{
  "n_layer": 19,
  "d_expert": 48,
  "activation": "swiglu",
  "moe_layers": [0, 1, 2, 3, 4, 5, 6, 7, 8, 9, 10, 11, 12, 13, 14, 15, 16, 17, 18],
  "router_score": "sigmoid",
  "routed_scale": 1.0,
  "router_cosine_scale": 14.0,
  "init_std_router": 0.0233,
  "lr_router": 0.000515,
  "tie_embeddings": false,
  "lr": 0.00365,
  "beta1": 0.9,
  "beta2": 0.95,
  "batch_tokens": [32768, 65536, 131072, 262144],
  "steps": 5663
}
Below are experts of layer 15 (counted from 0) of a mixture-of-experts language model. Rows are named gate (a neuron's input weights, with its number), up (a neuron's input weights, with its number) and show model dimensions 48-95. Each number is 500 + 40 x the weight over its row's rms, rounded and kept within 0 to 999. Numbers have three digits each.
Before each expert's rows: "comes after" lists some tokens at least twice as common just before its tokens as in all text; "gets" lists some tokens that make up at least twice as much of what it gets as of all text. This comes from a sample of Wikipedia text that the model never trained on. Tokens count by the router's weight.

# expert 13
comes after: " |", "-", "|", ",", " (", " h"
gets: " and", " to", " L", " P", " T", " R"
gate0:476498517542447493520489445487516500464418444518460465547487472459515437500527550523476496408538459526437454469527468553502460528537468447478557
up0:553439535552517516499419569486568518532501508496546534475552520517563511520555573520529502508550477470560573473483448511484423471491457500503531
gate1:501545560525493560521464556499507479538488542435508445532395474487518521483475520439488487504491546569564544516561494509517527541469509512490546
up1:512465499442498566514480425474513504531507578511487481466497506534525538500516531575493453479522587474397546511502448472524468551590426495523503
gate2:473474523479561502519432544454454479485440397438508528529502582493529427534466477512472476534530460508512465500523452432522474459535561387527510
up2:526525568498451551470537446609484491546484551499497487469478440530446523522517600533512549468436486461511521498522591548490506518517490558478487
gate3:504454474530500503591509468476478498604535521418526494547583502476431535453567529501496459504548562519490545489442533426495542483478504491550508
up3:471523423576529440503490484499473529561441528478478504526591482506513511504484492512534539495469546544455493485451463457516532452476533496456507
gate4:488516536526493522482493546496583555542526466417504485504505464442462490478541477464459493501424488556470452492508517537500447458548533525516527
up4:486493500480448464448489463468531457536531558548566508583530561489531565527486531498502457452519518471462565465524483544539498500531589462523565
gate5:462462637485451513457545477455462475463427460523529470492460511505440562476457463514481539482535444447497460515449515497489496523414483496461535
up5:505443550571420474497517488539513467485466495516535464487464495506496548486492491491497431510459506421496471480499500471501554506514518511514491
gate6:484463497515533514540494524486448500550487466435505525463495500491522553507566544447529455507596509521553481522494480518431525464475530498512570
up6:532461546559503498490461408499445496524502467496514535573542420525510527476507501506495529488518519485502542526490506478423539480440520503484509
gate7:541585519499543483560437499588555487527527442591437499453512416486476509457526531527428539498426424529531512570582486550518544436459530508495444
up7:549537561505497547512466515569530497545548464528513501522483445503485504496460522500473531523464465518454503530567437599560529460465529558473383
gate8:439523521512507541482440509465547505515446476463407476556515490457572534589478578455476476491460500423501446518514535404537499464542490477545401
up8:519585459493545517446446484480573482511513534540403527502503484484529533533530490533526509461447529446502463499568511530510613496463461487439449
gate9:483488546535525486497543540478512561488448468543492508482477526461558505425514495456526559426506514556483459500406481555413436498505527435506537
up9:508469513503430563435610488504531569469449459554477531510475469489533448426537484465499540486534528485461476515400506544440503505435501515458506
gate10:512449459475518511550509459513493549614487500495453490488477511465505529467557437530460579555537498506495514442441518521527563542541488516609555
up10:550545508507536521451498530465545493382528482519462564502569493562448481591462523519480510510449480453545501522535524500499419511460554421492463
gate11:493464460505517533519514515459531524521517544505532515415515471533501509513526524567470520508489585512546513516431548516414513540480561432566459
up11:496490500515503525594484468551487584536481547540553489414520472519455510553526554564501410501497529520520495544448544503454524488409526498511478
gate12:556423521452535489480468514493496477546477443468511486578539483504512466585485514484479424537482446472485486464450446458498525447546557450577405
up12:498534548544495539436528440527534505532483520498466526469522421571445480528497505556527607509452452467544501547489496528526532542450440498443575
gate13:478531606474449538485474456529550531524533490558469484478516544472500463495520551495453564493448474480573511484495577520505480495557553486506500
up13:468515594452413469560575483564520530534522557499550500496551505493506520447502592454520489465486507464519501457532541438469495499556515559469480
gate14:475522544518518580452456481504463474568541498498428442457493539476473550478464563489508482481476467519499467469453522459485537556534583472483493
up14:509535565458521583494468498520530529528550511542459489530501515464528498499523543531473542472499501484536490509451559418551484523484546469444541
gate15:571481548481503436580559471486505517456526558500476518555503523470500542540508558425489505529519477466456436510495502485544505484512493464524566
up15:502511489452537532454509421481549484493479510477564462525473476510552494475484489503509544488603509567463505393513446511556481472492463479504484
gate16:511503504550448507501555493468534544514395448522478473510457479487551490482514472508532596438473456533513482495479555607550518472460489464399528
up16:470517480537581557478440466502503577443434505453548471561473422508528458497519524532469449535497485492509515486429514527486465491595427581517506
gate17:468536549409472495478560429503496454479466548490527502499510547471421475460491497452490505538548499532541475525511479559534564518471534522466484
up17:533354527562509547513475464576434446491573490455504504527469516502407514546500499532469448513459579502502555452515548513574583559463598446481465
gate18:476550438493574611559485475497427502555482483460459461481438498503517573406521547509517483563521448496420506442442488439487522478599548475546529
up18:500452505506497489502502519483516534483498464491458419455490533503567590459527473486484537401519458488542449498485516517433512486484526465532516
gate19:570491489562523510580477476520471501556469457483493534587471564497498541497484474542522454524465556529576512534517557448479422474492490501568560
up19:511493553530543520581466508556487440536465561516481500594495498543549487532529541540516404507469471558540564514487577481479433478531499549523543
gate20:563465574501479442491549495502547534461486516472492443519494480509528506448501473492477567446522485485499542437529506497521506503482496524496420
up20:449442471499536515534530435514568522472502535482572493449490499454440465482521573490471521532526565521405485504441507494533621484566503432574494
gate21:482526509503450479528453488499521534534500531553509431511506573489547552435509567499474522466542513492475529522534541467560522484476482539489439
up21:561458491478502609457544535473484452525494464433486463483568487488393527502496552490509509579498467461463517564567480545499514453485513471454561
gate22:490534524504490481468464472492512559475453523451599415476509473538520525474523576434482501438522520513502520541444525525562506565477493524460523
up22:404552523447504453552431472496472533555524521501508501472468501513499553535586530543486462508517463547464527497532546411516503530523513548439534
gate23:511540543529480474517502411484501588501515552458540505519498483465471512441560528437449488440538502473484541492438555480448503543475547531447476
up23:516580540537543428501488531500460536531470507489495464459487496497567522450537520515521517473488509422458530472490552460461501556528559561524484
gate24:443522604524509453544510458556501483458477522543482534536429471484551502472459548437521518489523514551526477485504424508489516449506525419525528
up24:513473515502538547465526518492530406466506462452461527549503466451462507476442453573458504509506429492534519478528489479467445433510464492536444
gate25:515497471529472494466439469474500515445573485542556469481494485490482586496508517477411432486536535523548484543592451541474484543483524502457453
up25:497555510494449472508464472488505502524477571485575521518501493474470439416417498499545545613502579446483536516487505511506490516530436507463530
gate26:494507603551549474488552503503484555536451459524548507546530566521504547476545452566514451471511454447493549514420516455432476508601490512576462
up26:501535565544516413531557508538504565511453457508525532508536497505524452497475495507482475526472493501501500497471524502490469516512449516573461
gate27:460572562539533439475385498536465500511534517481426504470482519510531507474462509503551499464541528573556469537507520439486533455450507510487517
up27:531495492574498550463396547544533390475557481512467546513481506569528514478544527404502465437492457486542462515489489417514507501470468487445501
gate28:517478456569515534473521525509505471492506505516443504503525505499503510482492551536487476471508544583533561522452493585449468579504542491528475
up28:529480477452548455466483626524506494445498532547506507497576493567490433534572417487489487431475514559568469556507467499527466472498535530571520
gate29:496573510470493412484524459533539547546486445570516534540482537495445524541394484550489538496468481529443541526467555497513541473482512422578489
up29:467592521497498530589378491501452448439469462485423469435489460489494538402531508478547483493564503448563509529498522492427459523474543521467528
gate30:525520513419493518453414416502501407454436525539410447543553540496466485470552472503456553426482413501530546555476551544440443464471530487548460
up30:452462562431507506436418549534519428437595500518433510521502491470498498487565480495510501469442519544503510548497502526472537436452467510500459
gate31:549600495510512530434506514458558524438525477558478482533541521530495448455563506504362496482445506515611420445512510486449493510499548504497481
up31:494417526519540471525464470548392439567464480470531487533393533471500452560459515509547528507519466419469548457486515476526531521484519469591495
gate32:477501539519494451563495457485484499509442499479571453507486553500492441460435470404448512520540534542434467485467499548499553493467505454509519
up32:537516492567413492577458494489431495571576471498467444497541489462436553468458465518460422503470451560515542501533504501512602421546494538506483
gate33:529539537476541512489471495489563519492467569413429539483470473537448474532557468456565531440491434476518543401475467497431448513568589533482435
up33:504488478506489527502631511502501539469487520510514542422450460475461537499486480488470461527532564444533521569562448538514532556457473454471554
gate34:473526549543419447478465465451432492539552524466368433445503469521474533468520473553462514496587511535507488496470538557476514516405482510451499
up34:484555472461524469482508453472388480574464523481485518497458477453486504506538513568549456499466526509488515523530462588494460576416573449507529
gate35:497514547533504477485518435566494480498523458478492462496429410453549473514490540487449539499463527571450524513495538472548540481454474508516522
up35:555508470480529433446512557451528507441486550444482497521508509505520437496482420492441522481550521449476472505514513557496572525532511504497481
gate36:527470546475518507515521449571458434479404532550572467491559473461467496526573535447466551506459479521558497428481511495526508511505495454563499
up36:486451502476507503447495456511535488485468481549446479470472495472523541495525452464450589557493538564553496560530505554527465541472519568538501
gate37:514511598458549515479516505523481497461531516445540508451486532513460546392547544482523578463525483405450467514468458451524446486551535513560480
up37:443509554513580534462502463534454521488510477516481481562521500567480494527480552492483586531509521514453548485516519492558457434602505454517517
gate38:559556512545561546529565509455548479504489542506498514469538506463483442499574551465480503536528535498561481545470451520460437508506494438544530
up38:483485522561546452537459500536442476491445458526522526511578458535544472552494486516510560525517505553454554436519461490547438476581559464578482
gate39:464558564506524551493511442528511505529430562533573524485590524472505475514501548455370516471500467510572448483466549524511510485435486464478466
up39:484435454505473536482546474435475463500483486431507481473455456491395497493498561478439493442539517483498481487531461501479591540474543522490526
gate40:422480454538495435565491503544580511512516492504530531532504547541572406505510542488467493516473522537562547504550535444557485510457460485539502
up40:501545450524511512500462512502485423544527491450479483525483489509496466523456468523514455540484558545456503572538482507529491486506474575642459
gate41:520471545535529541456450418519483546452538482474485520458468482468574451564517442518428556454534512461427528440444524544481470525521517480466482
up41:527501483463493520529598509485460466509406440519435476479475544483440521494490628561522429516463481502533517553577497479496496466489543475571452

# expert 11
comes after: " |", "6", "8", " 8", "7", " 0"
gets: " L", "6", " l", " E", " 0", "7"
gate0:512498601511523446443378525519553527475429422485467497468562492494524524500509527508518481436487444532514528511514484494480536511495443506512543
up0:481487559502585509490476504551562484494503554496499553450538481602551504491520445525514498534564495411448475443473407539547547505484497521513534
gate1:558504511528479506439478471505516501463491462474551533521452518469502471537458514490515540492529518435507502558505582466501497458477568495536476
up1:644509464521483521474484537527490470465532499467567521490471528486552517532518544497519469495544521471508569509467494519529466499500502441493502
gate2:582513477511574544508527548483549535493509529441465504477494548499522457446529463484490481470505490496495479575483480518488524486556396525543494
up2:517542428539555478548482502494435445555535508490466511511492488467433502501463455529445489587478520502564554549506518479572560489487530450463426
gate3:550543532498487501530481528532545553498470477539571503453467543459542512461511486520440552457527469551489519445435519527500518488465451526514495
up3:545494501503447508518510463535510568426458510523565549421495494472568524539517469507428533460584500506530504505435595539491480488504515492528480
gate4:510488561480485491534521537546433527544455490442526560497535510417538488479512483437543486539514536374493507439424473483463490554487525479483514
up4:530499459423475502485509536516518460522495560487492510492555553482517516517521575514455488504543472518494513479535532461427525479504554624454541
gate5:531476550508487530515549474535534519485510498525506512575506471472467524435413560477470563416469477460532514520489465480480527498552509519478448
up5:444490496452495511476455557508521477511496476472438553453449463531504487456516439482506558504534574520514485467545533442533446567529478492571472
gate6:510477513508522532506442544547423492442501508467568554481533503580538483538454518485467533476529524492435461497515436518459478528468504475511526
up6:461538512449548488512530461496558544485478501542448505476431480430558525492528478466533499497470475567498484553523513434536501481576496471493454
gate7:513563508590554558515484552510516517453451512548496447553514510501478423514479478532489443531446505520547454458455513483516499493543519521520462
up7:512534461547587495456504499513510539498529575522506486461560496494512473523484500503525447497461534581503509552444549556517443491518520485501455
gate8:516539487537522433519496453441476507471479520529499507549528537510431504508453472553494484503524466511580502490516498529490491459431518510523545
up8:541553544483466466496515517489548421566518512465506607560525537490403507493474518519536527495498512500537536450513457448458495449425484516463521
gate9:507476516569588453457543525523494468544439514480555479514462491479497558490510535533539467515532469552451547440520442476447568517525511515457477
up9:606467451510579505453481521509472498575511463502484518451435497480387497472513443409519526503505513503474512501504493555516554483509398546511475
gate10:529435595516456565539467524472436490479537475466583521473475514509497491551496534464483500522538398539432443465471512539506454422484437532510494
up10:445525557468488499516561479468499438523469494514529508438553424533449486472441463498541481480471477461511535443581547460527433461481494429454467
gate11:570485530497507475462497491553493548550550512597504548440434533473483441476473487501521503421457540473506523454454569522501447507527500602517554
up11:492483533489562554485534466535465488502515508530452537456494544516502487431436542440469521427533555508479520486472517562491463538519499568455469
gate12:517494474465484566501524459499487496517456444503501486500487507424459477417547562527535534539482414534502507476438477489469446483510499515542473
up12:569412500530446571536565477553488513568533514427478553542556534483506498452552479463538472510468439543492558480484453482484489559491435596517468
gate13:505450524480473565513499440495500456495469549490547550474505482554469544491535548458478454448520535511571486535458493525455454516441522513494450
up13:473505547513526497521551536546523493518570458512478473464489493461490499490423475509527500503506466515469468501414476441583432522518537441497490
gate14:502512578471538465545474498533462454520455562537511516515474509499554525471477569453502547449482544560432498480508478516526541459511538470510442
up14:526506476472526502508580469488455479446529470471585466508472554619439513577499455525474462545487541463484452507495481578540505499501475534484407
gate15:472441441546541496490468528512524516476534498500563444516515483449459511579525510511513565524472555408461553485462502533409519455535516528544538
up15:430514531489581465448455483533513422465540488442502436491471521532543485479531483514555487497503498567511395543555518505551519467447434487466512
gate16:543556500508486529470560527476567489538468546471418505506414460487481478471532594461491476505510474508454511445555546519527429544486513549523484
up16:519535457519500474467477511457611580506468536504430474493500454477436520487576544433525498506507435498468481567567544522472460461470475483511553
gate17:528545537536462543573536481533533456540506513493553529518490567500475497486474532516487558507455487502491540558498524503475522545512515532487459
up17:530467503504490550521538485429487512518471451510502530517497478572501471515573480448501556464468389488538476402406503451521492484565545472488490
gate18:523468479547570416508501472505492458492518529462420469526491494489509434592484511519472508485516398533546525517570526598508567467467444500468513
up18:575537520492491536551472481461453446496509472494485508514556497514528494517590497499418532423459438493486464515517474492557492541497537517554521
gate19:564524558558471476524578526477498478567479464516497534537471455504416430428449569516452438537492418574477516513531521539503592506466429422481396
up19:458451506548552513548490474522485465453431486514551450597491547481526453597550545437442472497474496442548436468459505492561467466563457474524537
gate20:499554484528586453480430526468509463447486536483455470461489643516580527543520488520480532461542503571480519470463582469478553459523481471480550
up20:468498557515443532483445456458534506503537460522599505554464504495444493442539542524492566490429485489521503564542522513525439494478553474575493
gate21:553560529524497547473472464494515476514523507545431476477531448554497453487471503443508545479462453533545483509533504547529568443436481448475495
up21:540542488472525570465488459499568538517464501476517531532538499515441508447532520513492490514508559511517553503514610538422486486456494555458474
gate22:489522508489512445496445533480473520454525470471491478490517522454472468487522472471570444473462495472476484526505518544464552504501573564496550
up22:493532539495499449464459398430536556440525540463517498430419459485595567524507470513544604463501491475528478583472503523482517515477508500519560
gate23:468436547511478535475443465443536486473497501514568486507513487422502566582571581557445440494538508501481486519379466520495521543471491424540459
up23:475563465482524461498513546532515492565446457457474476534515516500443504452553422512566489501491492537506530450488563491490530438554517544495501
gate24:510453487466531575527587500535498439501487495550481518604490440490528468434489538519504549506539471493441504483514523444508514523491452482533411
up24:503475485495551467563559515519480497527485499552429525532459435533557516454522495501533563512532489482418457509449454517443500514480437559444523
gate25:489473468578485533474544576438485516495576481502583456514476515419439487539569509464441503466490473526464512517536529514535570543498500513470518
up25:501514519487509520498514545414513417544464470467563529499509522491509486595458537521513532489525475489469526553497466504460505546508489517528509
gate26:521453483565542523533451515509532542494503456471465516579488477515495511487411543548513564453445478478431549441529452513560576582475407550493473
up26:539437499473449487503479520454565625475574447497458441571467539541524488536546448473492560515489449502488487397523495511471472542517453521497461
gate27:459531583506417522482525426509481512540473555492448490498493468511419502498511626539461500464477462507478527515499535501536582469454534554535499
up27:507532473415521501497529479458515493523532540516521533512508539481573475516457526509548460438548490476551502583436467492515570530567447506497490
gate28:503573504514501475485454478573542509480456522497527476521523517485471411463455494499517556483488460502513509508497420503450460464511519392469467
up28:594481557528540525491561526567514435552545553487544449456501528543516521515439586445457495520508486439494510490438467429513456525472439480484500
gate29:567503499497462511478553423450460535512423474530547546541454448511473517437528534474553521491499462511629472471455512481446394510455513462501463
up29:523482494511457513471471483423546529541467478464518521488510450491507533538511518481550449492520498403454462515512515503437556481500490501509499
gate30:483501494494522491548563507516512509546539517571511478500498527545483511526468523541458436496501530560513454506545472536560572555468452534501461
up30:489473561499497496539469455523469457502447476441525457587437514518480488481447512475413460618538474617473542506504491513548588566477534462493439
gate31:546498581572422510511538550495527436515503430470529546488539453532525517510482537514568556452400466502524461502561468479509404582509495464467453
up31:506498492545433461543509544508505436494483477533508499487515456516456503531490487434516569508501540509423456462412474505508520538589446532536498
gate32:526493536509478502471541476455482493642428452480449491522525555515529509532534480523447500448517452449555471473452549501516450509502565476479440
up32:527521496503457497453509479483533459604462478417459538505567537514499525467514444484471544456491501504581546471397504496482475523485519546453426
gate33:536451531532433516562555547517547547554517503486519458522558494451583439525478426505472481517548547467429466447560480455541554565496509492492474
up33:452465497531497394475470484540514536438556479535513532479563502553470505587501454521471536550499450540506487500570492506555533492429455475475543
gate34:520482536518554541502446530525483474470521496438558466546517497549475472396538522471511478468562481510543450502538471442479495481514525516475545
up34:490500595495458522503469507526520490539493527487521529411496519521447539438489540469511486595502516467414505538544438489488495592580517518564529
gate35:518529588482457491532472498483530481471525513473521505483528501550488497483469452516494487464506482509530418483515534481471468549460496540473506
up35:554479525512502506461532455547517550456489547482498521549501628540529454482536483449450525447494402486508582512600573516460488518519499482518491
gate36:584475475546512431503561502494520514488582466457558474561492509496541478501498510438490545561535488500491515468481541488548418474508506405513498
up36:538515514523514571479514445524508522481540485454432544563514504387469500468512604467483484466510495497453521530426419540496514500458583497532490
gate37:562577498537441536513461497505545548423417436469536525513513506449535505491580526456502515524495465533529453518462468538494420514512468478468519
up37:535466487456528482493491484557495463519540580499494506523514496425445416590565491452535453509563504507528595493449453602477500535525465469484476
gate38:542491508513510505464484583539530550509542488564438470442584495477539512513499529481518492404462420498460430469477587468467519556531477554494534
up38:538519538566486427555468551476459539472486456525490450539467545446531545425499515481530494516441532489492479455547457421438519481505473540481510
gate39:535479510557462433523478577578537484498509460516466505509523462494512461448512449514493470566499462595549467529533545471514512532496465501563506
up39:423516407450554488439490458483455592549453569532519416519478550556490530575545526489521432538456512507534544447456501527469493571484473502472461
gate40:475502489428591473439502585464422447539467493528536457445505591502466533460494469475480426535444500585483522490458502563555560501490480480461488
up40:492500448509599522517475520455509527516479509516531489485561648465509479505535489513517469565482488518514541490469504542472437459547539507486526
gate41:448518538536504531536503469535433471544485478465525459540519532475468421484547465576446466507487511570489540492432449495526579579469513477506441
up41:490505489517482531540521458503463557562500505521473498516543480504463458494507550511440480485469428503442581399426446472488553476466531526510470

# expert 24
comes after: " |", ";", ":", " (", " $", "==="
gets: "\n", " N", " I", " n", ":", " to"
gate0:458522485546555518447478516507525466560464454552486479500466461511547466550508518456507453530506463587499511464525500472493599498474472513466483
up0:503540465525443442531521453545543488480528544454548449474481439480439453528487403553446521442437488517480519564529560552543459466532492436504513
gate1:535555440565502534499495534493580511477558421561471518534531545474518461531463443519500490497448595502535505487490545427515510442535511452518421
up1:530506497533516454525499562485569481435528472510540537515533539491490476408455438429561488499531555508483560478452478479472496461490471495436439
gate2:565479518591540485468499472463474432503538469486533518538545519570401456478519482446479504433403405483494460516515563467449531477474382535513514
up2:552534557505528474502464507513456504516458456426451548561480538523538470537560551472493529514463533467491486516526539416511430515518450489555490
gate3:517542555553466525454461515519503504444498446524479485461474576584520418565486556530524529500491488510550492552544585464495508461508500525460500
up3:509443479479484542566475494459475617584539513477506451451486514456521430522546486577458468529505494452429456526451552512484459511548572455537499
gate4:496481508495450623489552491401482502468476486495606516595513596537478612460448516584515505511527469467460514489477505469486512464489507478542470
up4:472593483537554541543439547566510486557469531498441488564506540474473463460470533488499535483526489497544499454503441518536464486443564453422429
gate5:510460425428522580484555532469491557503556566413512524466550513524532488576516489504497440496487558466492483516502499485451575431524550508417488
up5:526532497475509531488445483503494499505462466514446519652469514528459542436501518542434573568536452558501501562519549511513487585509444465584481
gate6:490534525546499589509522448538479544493434509483472391488467492561502446495529535607411508406477519471491510546437507490477544492516501494513464
up6:512504524544462575478532531537494504494501525472503431519476543536534442458461495521515512450521529447494576438470514523473503509479508567452455
gate7:464511452478510471551557486500580495468509488439460424577506483506507463516505575463360573402463460441491480539516494503518505496518522530502468
up7:473482499454484479555552484474582499496513479481520460597532513521518507486496597419427581459505457467459522516465484452480470511443482555496478
gate8:458545463511494533514458536479489510495525503543515463522502514520527540460542531531482474541491487462456536453444475532458515509490530442499543
up8:604497531448498463473547452523506561477491460430446490492531479495455371522485390478465518479537488536557465513524539522487509493512545583498449
gate9:517463517525520465449447486534463531526503439519518489502415501516494446498471579488439543493510468515412527538479430489502514509540465518532503
up9:488460551514495510559505494555502524450546567494448506526488496521541469474573491521526492432488413490512570514459491529451568523530458421586477
gate10:536523487580523488448500472478574506493510537497376501486457536508468551501514522516444473503520519463470439451472505504526481511566508470433420
up10:451485524442500504475459504458501544486498449487569471530511509491532433579526479478538516440500485459527524548482510542457512552519495415549563
gate11:465436440595561470479493505506460395538431447472556417512466527495508473452465501449464448549495478544517437403472548523539534523482502535542514
up11:534521541514500551470477568585480482528533474514457492479477531527626417557506522455576415482477485580455544458457480550497436437427509481577513
gate12:499546522582502489500574476568515532518496516562512527455477487577502470535471495439462490477479419539522457488553493512525577509472460432464475
up12:511503450506588539433425497422566485470417487508551522571513525581449451500525509516517493506515547485462538500475523439455514474527498572512507
gate13:454574504582462436485460557531447463475460481511517446549474539513493516459488476506343475515482470452567483532541503478542466429547489516491527
up13:518568475511482466537503515504504459513524440443468503595498542516466527575483523572395564519467515420501508479489478496497454443493516561491511
gate14:526453554546437463527443561557525498512504527517535469544451485499581486516547480487500558478547483514505493517512430447483572449474537467544489
up14:605462564549486474518416536527502523493595514488503545457479500465517473534512539410502571499555510525518454397506485538526502564494490452529579
gate15:537474550517483467549475493426521512524536428599561448487459486460459515475517507456443515452494449528478450533504494482502508491495503545532493
up15:512493465494428469508469596540531516453475499417494568473476413477507459545510499508500521505511512503530486485513425525394516504481455512485575
gate16:501527534461510577429440466474463456472510494496448507469465455476516512504480505471432515415451488466511500370449457527494505551498566574553450
up16:493453535451511509510489497565545535574505491550489515469516459514451438426487498501486474435611463517545461524528498483482487521499559486509481
gate17:559512489575520424545536549471551485431471431530481447587461509482561479564568489461350497436528448565512483519509519443531508578452482494463506
up17:462458573470488544459416426541462512506508551483508477512493561547415519461410566495576514548469455500508498559475500534451481487547525488501529
gate18:558576503507525537458533530479453501509462476556425458552394482531457437531550484516422485514424431501501501468492507483454567521504520463459523
up18:507524461540545519478468494556515490496486489546504570431492461500541464471511436512522476496485500512497469559429502576553449438484574491564510
gate19:497541475502482520460548510541480452518564429507540510572531465549468474509495495510470468507469434462460496565477509502575499496545456506478525
up19:494556505453489501462414474499496565446422554438458495477555477486505452443580408578467549511517561480436505479480528552494497586522493497510515
gate20:546507488582501448438527543529576461456537574459531440492473502456502426451511471480487508559561445471497527561503411544537574521533445501562498
up20:524510547473509446433534515509488453579530543498486446490502552565548475491447471546434539512520561464506520497487490498569513523508467497531419
gate21:486560515494540459512472498450510498548485544515470468440518516512554497482484486462436499533456490555551494517576480483496561429443350487510511
up21:549485513506544513549514472455494424467485508500512507403557394527523556573469460481444447427506533523557437510500453479457496433482466514522511
gate22:492469472428434446469481461536479467490439518580606464486448493517469557448486534467471499498486422524530575567525519463526486450489489491511501
up22:497532489501426491527452457500474473565547524516547424584526436518492527467486533532437493534473519448485511438522516497538555479421431511468450
gate23:500531497510511521507524491507507520506433493603485496482500510473515498431493484426489467508466437476390422450507525453546549524488454529566439
up23:484462524512452468484450574518513441536543545421567505494527511532495463583495469565530457426459531539478559519479508508475501493484550481465586
gate24:442514471507515508499501567475506473505396485529535421504477555521476466523419484468489496513456464523500560459466466460509423431506426554476497
up24:527569474520526541551501469429480505492441574492554466538510505537491498530490538533448462475501493548559541491572457469526449452573460544464554
gate25:559450536480462514513588554510503461554554516507557477570503515476517449499465532493516511453437454501498551467450457437506557467510513502562541
up25:561589421486489525455477482543514481481461539470467499457533581499433479516530478475515442499512530511492521510468531584426516475469596507526488
gate26:566579506552410522542585501497500493441444507477562494489509558472527525529460537476403553481514494487463477484495423499507483422494459523491509
up26:470469439510526574571497513516537504502533552542474539516568548478458575498510502517530509541525541613467446526520438528489446532480521494536500
gate27:498596478472525513464518487481562431579500494503539437548452527510492454552443525539459464532520447532570533521493553523537440450503592519465570
up27:519469481544469501452547511498470530508512499539555547424539480495475659503457460498561474462575566416522487541494489542468507512536521491494466
gate28:508446475522524566516471551487473628539500532482487497495529562538492509493465485619517526498564545507438609530503538514439506522523533556474423
up28:475560527496466468515540468529506424512451508516559503489473472498485498472503525372443397508496459554554436493513494507573494517483451492546560
gate29:471507517600475542481521535477481451510473467534528436501479460518536615500507564513443436511466500503554473527508454534501562440486487531509492
up29:523573515608426553437506524485505468441480547541428426463488489473469433516422517457505467554584467484538471457548463579501468517460426460500500
gate30:516453482499465659440512493500511496492461455559500468566482500542489549444500512509497501452509465478499475490458511447489469515559510504577400
up30:454476449488432504492480486527466508523465522511566488512601422484515571562502531439500447489475448498498523486537552466519496454543546483540531
gate31:409490522526548452516479460517486544583511513463604413463452460556504491496406574501479496492519516476547489500506487603514492419499521531521461
up31:491480423489518561533546522479440508522498508505483528519499509516475529511432495561517511525446559532527426445506488540542498546456563484492540
gate32:486480506611471533529507537509534471443506474467538481514422497542433471468423476451456502497485495404493503501526474422543525516507449478524498
up32:486463516431478531453474455468474530538458469497449501538541517494467562504584515528555530445503459486497512501458503481432475473536572482504499
gate33:509500492492504484515533576457476461468510504552486520610502551519477518471467515511449476448474462523511495490530499523514511537467518457486476
up33:542528419534527507506495591499477502520552467476522505505452456539549509463604478524509521447498419488492506405492502571569567520477555472441481
gate34:513560483500491515497525442469549437483456486479523451540450528553465523528477497495470523423513453500499453525477505526528533506510431441472499
up34:510493560412472531515522556462531513548491523497512464493525458502474536480465490506506522441531535563458484417535448433518562513431534520511519
gate35:521448533541496533436499553484545459503509457413504562530498502496480603466515447456527437431451542613523481465520429550483520424503463554489487
up35:461517511516512472536526492488612549504503511533478463543485487512581459477470463453477484510507547580564558444557500407501534499442541469555503
gate36:553455501549435474524528498488553499487468463467485484433449525470518490508489459533562517487453500449483478477464523465466540491534497546499575
up36:415526531411495516484459503505481489483444505521441446503584412487521512487488472423520531463491519499482451561509491475534509449547431556559488
gate37:450577506552546488514449438485509539508462487569502489488547511444479486459474496524536515505518492475509519506514559450462492532487439440565507
up37:495561455518569501529561419571507475553452554470454567466499521398532463452498510605530522523474534482561513445552509525477437543509504533517514
gate38:514498522489512472541532451526515506546453492618511474493398472431458551521456481547439546495485408436505488470481502490556509542464568543544497
up38:465533461459514478471488446499583547500406514607493451486455471505510498525468511515463518488531440431509447455524469477568509532483516547450526
gate39:517544490500559470473510589492454445480484450494465471475434559500521494466515432487568500456467515501498500470538564479521480498557476509471460
up39:473538550564471587503567490545501486487460491563583518581544485562535506480502438426525502427479490435432531522486525447549509459424504450456472
gate40:490448495597566446511500528451533562544511481467569477538543579504480452558439553474444490524523481533515434535522479569504518482427506394489486
up40:548451487494489510473472549536496510452449452475462498482509451468536491465472502573410509488548484558539448459537509510518538474542566577463433
gate41:485554523501454461530473409599452539531475439542483443496471583526551488488472510545465489482495442518539497442475522445530522532459475422558517
up41:533411512539506521488534505481534500443526544512551576513519463429451557541498494473478502512499566497490547569468541494495515450511563508531450